Below are experts of layer 8 (counted from 0) of a mixture-of-experts language model. Rows are named router (the router's row for the expert), gate (a neuron's input weights, with its number), up (a neuron's input weights, with its number) and show model dimensions 112-223. Each number is 128 + 32 x the weight over its row's rms, rounded and kept within 0 to 255.
Before each expert's rows: a language model's description of what the expert responds to; "gets" lists some tokens that make up at least twice as much of what it gets as of all text. This comes from a sample of Wikipedia text that the model never trained on. Tokens count by the router's weight.

# expert 44
It responds to: Word-internal fragments like ors, an, ri and .S, blank table spaces, and and between years or phrases (2012 and beyond).
gets: " ", ".", " and", ")\n", "–", " \""
router [108 148 200 134 151 119 227 122  86 132 126 125 132 139 147 143  55 104 123 196 184  97 128 115  86  65 139 119 116 117 133 115  88  98  94 175  95 147 116 106 132  99 130 153 109 114 180  90 107  96 122 113 143 155 105 148 114 159 130 116 122 140  82  74 192 170  52 145  75 129  90 203 125 116 147 147  68 142  76 115 171 108 151  95 150  86 116 140 133  33  95  94 147 126 120  87 123 156 122 149 150 114 147  89 181 134 151  89 125 129 138  90]
gate0 [142 141 189 145 140 186  92 117 140 156  68 142 125 113 172 144 116 148 159  55 109 152 121 125 148  92 131 172  92 109  84 140 144 132 101 163 165 126 159 175 178 127 197  66 128 123 184  77 128 231 117 149 137 121 173 193 160 123 109 152 175 116 152 131 141 158 115 113 120 158 161  96  98  90 124 203 132 139  95 170 112 136 141 136 121 143 137  83 181 125 134 124 129 169 108 134  99 113 169 133  92 137 143 153 116 119 201 149 156 132 148 131]
up0 [171 151 118 158 112 179 102 138  79 161 141 147  91 135  87  88 171  91  62 185 179 129 100  41 181 145 167  82 117 131  65 159 109 112 129 121 125 127 166 171 171 129 102 121  86 103 118  96  97 135  81 120 177 114 135 140 108  75 132  93 108 132 115 105 142 173  78 131  57 167 145 154 138 106 151 123 152 138 141 120 102 147 136 109 105 140 140 187 147 140 104 102 179 134 131 222  57 110  99 148 118 175 150 111 136 103 112  95 121 138 125 212]
gate1 [132 165 170 182 118 111 110 161  85  96 124 170 127 139 172  89  90 157 119  68 185 100 118  94 166 130  57 124  60 140 100 121 162  95 143  98 144 128 182 120 131 149 179 143 134 143 133 179 108 184 178  67 136 152 107 133 136  86 161 146 100 105 167  79 139  81 132 135 110 165 124 126 182 121 180 139 174 119 106 122 114 116 140 106 123 152 126 113 126 131  72  83  98 126 157 162 154  91 143 116 124 169 151 126 123 139 169 146 171 177 104 101]
up1 [112  66 168  90 166 149 131  82 144 173 190 149 108 169 110 153 152  79 123  98 118 150  71 111 128 156 122 186 101  62  71  92 173 161 109 132 116 108 114  97  96 134 122  37 177 119  91  61 146 141  65 105  68  98 174 122 164 143 187  62 153 108  97 166 166 119 109 141  72 157 104 164 140 147 153 134 140  77 162 128 133 151 163 122 104  96 143 128 140  90 116 165 127 178 164 111 123 102 164 150 152 168 152 144 136 126 124 130 109 139 136 119]
gate2 [147 156 116 121 101 113 119  91 152 153  85 128 145 141   6  84 144  89  66 154 127 136 125 142 105  69 126 137 114 152 220  82  73 133  91 153 161 146 156 133 145  94 107 100 139  98 125 116 154 179 119 149 142 106 102 150 127 128 137 219 131 144  93  92 139  64  50 148 153  81 109 168 188 134 150  85 121 125 103 127 108 177  83 138 117 119 135 139  92 165  71  74 124 144 130 156 126 138 117 146 162 190 119 155  84 133  94 173 137 145 154 131]
up2 [145 141  85 215 144 195 148 167 114 178  66 124 147 117 151 180 131 208  81 118 164 124 127 107 154 127  55 174  61 164  84 146 138 161 113 142  69 130 100 151 110 149 120  98 150 164 129 134 167  94 101 218 113 154 166 155 123 113 171 133 152 140 128 101 105 136 113  53 150 120 136 140  88 135 130 125 204 154 165 121  98 116  66 153  52 103 173 150 125 138  99 170 156  99 123 130 140 113  79  40 156  97 141 148 115 180 138 117 180 118 148 144]
gate3 [135 137  87 151 125 143  72 114 100 155 137 138  88 173 155 149 159 164 128 120  97 129 176 124 111 168 115 115 105 109  82 128 122 109 124 104 105 188 149 108  92 188  72 140 147 125 137 141 122 158 116  76  59 113 165 101 165 122  82  97 154 112 129 152 128 104  76 123 184 140 203  46 171  79  93 169 105  85 168 156 126  40 174 182 109 137  62  84  95 126 136 126 109 172 143 158 143 136 112 150 138 148  64  95  83 111 127 128 154  79 123 153]
up3 [ 90 195 196 136 106 161 175 110 140 144  97 135 172 112 120 154  94 113 139 184 128  80 113  90 113  96 149  80 146 115 151 195 130 124  88 147 129 156 154 141 147 145 202 180  93 168 153  87  87 106  74 148 143 146 155  99 137 144  98  77 121 103 134 104 130 151  99 125 164 119 159 143 164 132 146 150 135 195 155  98 175 170 120  95 162  80 138 123 134 165 117 126 143  95 121 116 100 156  90 144  90 139 148 129 135 110  85  95 117 145  91 142]
gate4 [170 142 156 148 140  83 153 156 172 171 118 113  99 121 131 157 165  94 119 165 143 134 136 163 152 153 144 101 157 167 192 116 149 173 166 147 173 185 217  84  67  85  61  97  96 136 151 153 118  99 123  84 104  64 123 153  58 129 147 154 158 185 124 171 105 139 132 147 136 131 123  89  76 166 137 183 138  85 119 136 131 146 144 167 131  63  85 103  89 113 104 119 115 123 190 118 158 113 182 119 155 150  88 110 137 120 132 118 105  81 181 108]
up4 [162 140 187  88 143 131 158  87 202 149 141 112 113 155 134 155 150  93 150 214 151 158  93 192  72 138 201 163 195 130 157 158 107 109 122 201 155 148 159 147  75 113  84 107 167 148  85 138 120 131  80  85 131 101  93 138 163 118 132 141 112 150 145 131  96 149 138 153 134 144 110 108 122 147 115 155 127 120 129 154  74 120 117 128  96  67 137 119 122 136  85  94 145 129 143  71 129 100  97 157 134 173 143 164 135 141 114 110 100  99 143 126]
gate5 [138 112 179  97  98 164  83 117 102 172  76 111 118 115  80 146 168 106 101 136 115 165 159 140 174 172 143 146 137  56 101 103  60 128 122 134 162 139 161 155  91  73 143 104  83 110 129 160 153 140 168 138 121 138 107 156 120 122 161 162  90  98 104 149 149 135 101 179  98 100 137 120 125  50 146 114 158 105 108 159 163  93 136 168 118 153  59 157 159  83 171 170 136 197 111 140 110 144 134 134 177 171 134  78 110 180 120 149 148  82 100 185]
up5 [211 169 147  94 140  71 152 147  68 167 137 172 120 161 104 101 140 121 145 178 131 104 141 194 124 152 100 148  97 136 117 136 203 105  94 136  89 115 134 148 163 164 131 164 185 139  72 127 139 120 114 119 124  95 135  72 113 159  74 127 120 165 204 144 136 140 160 137 169 139 102  80 157  62 172  86 120  91 131 148 116 139 123 122 156 152 153 129 135 158  76 102  89  99  89 150 109 155  64 125 125 101 152  87 123  64 140 111 136 143 125 119]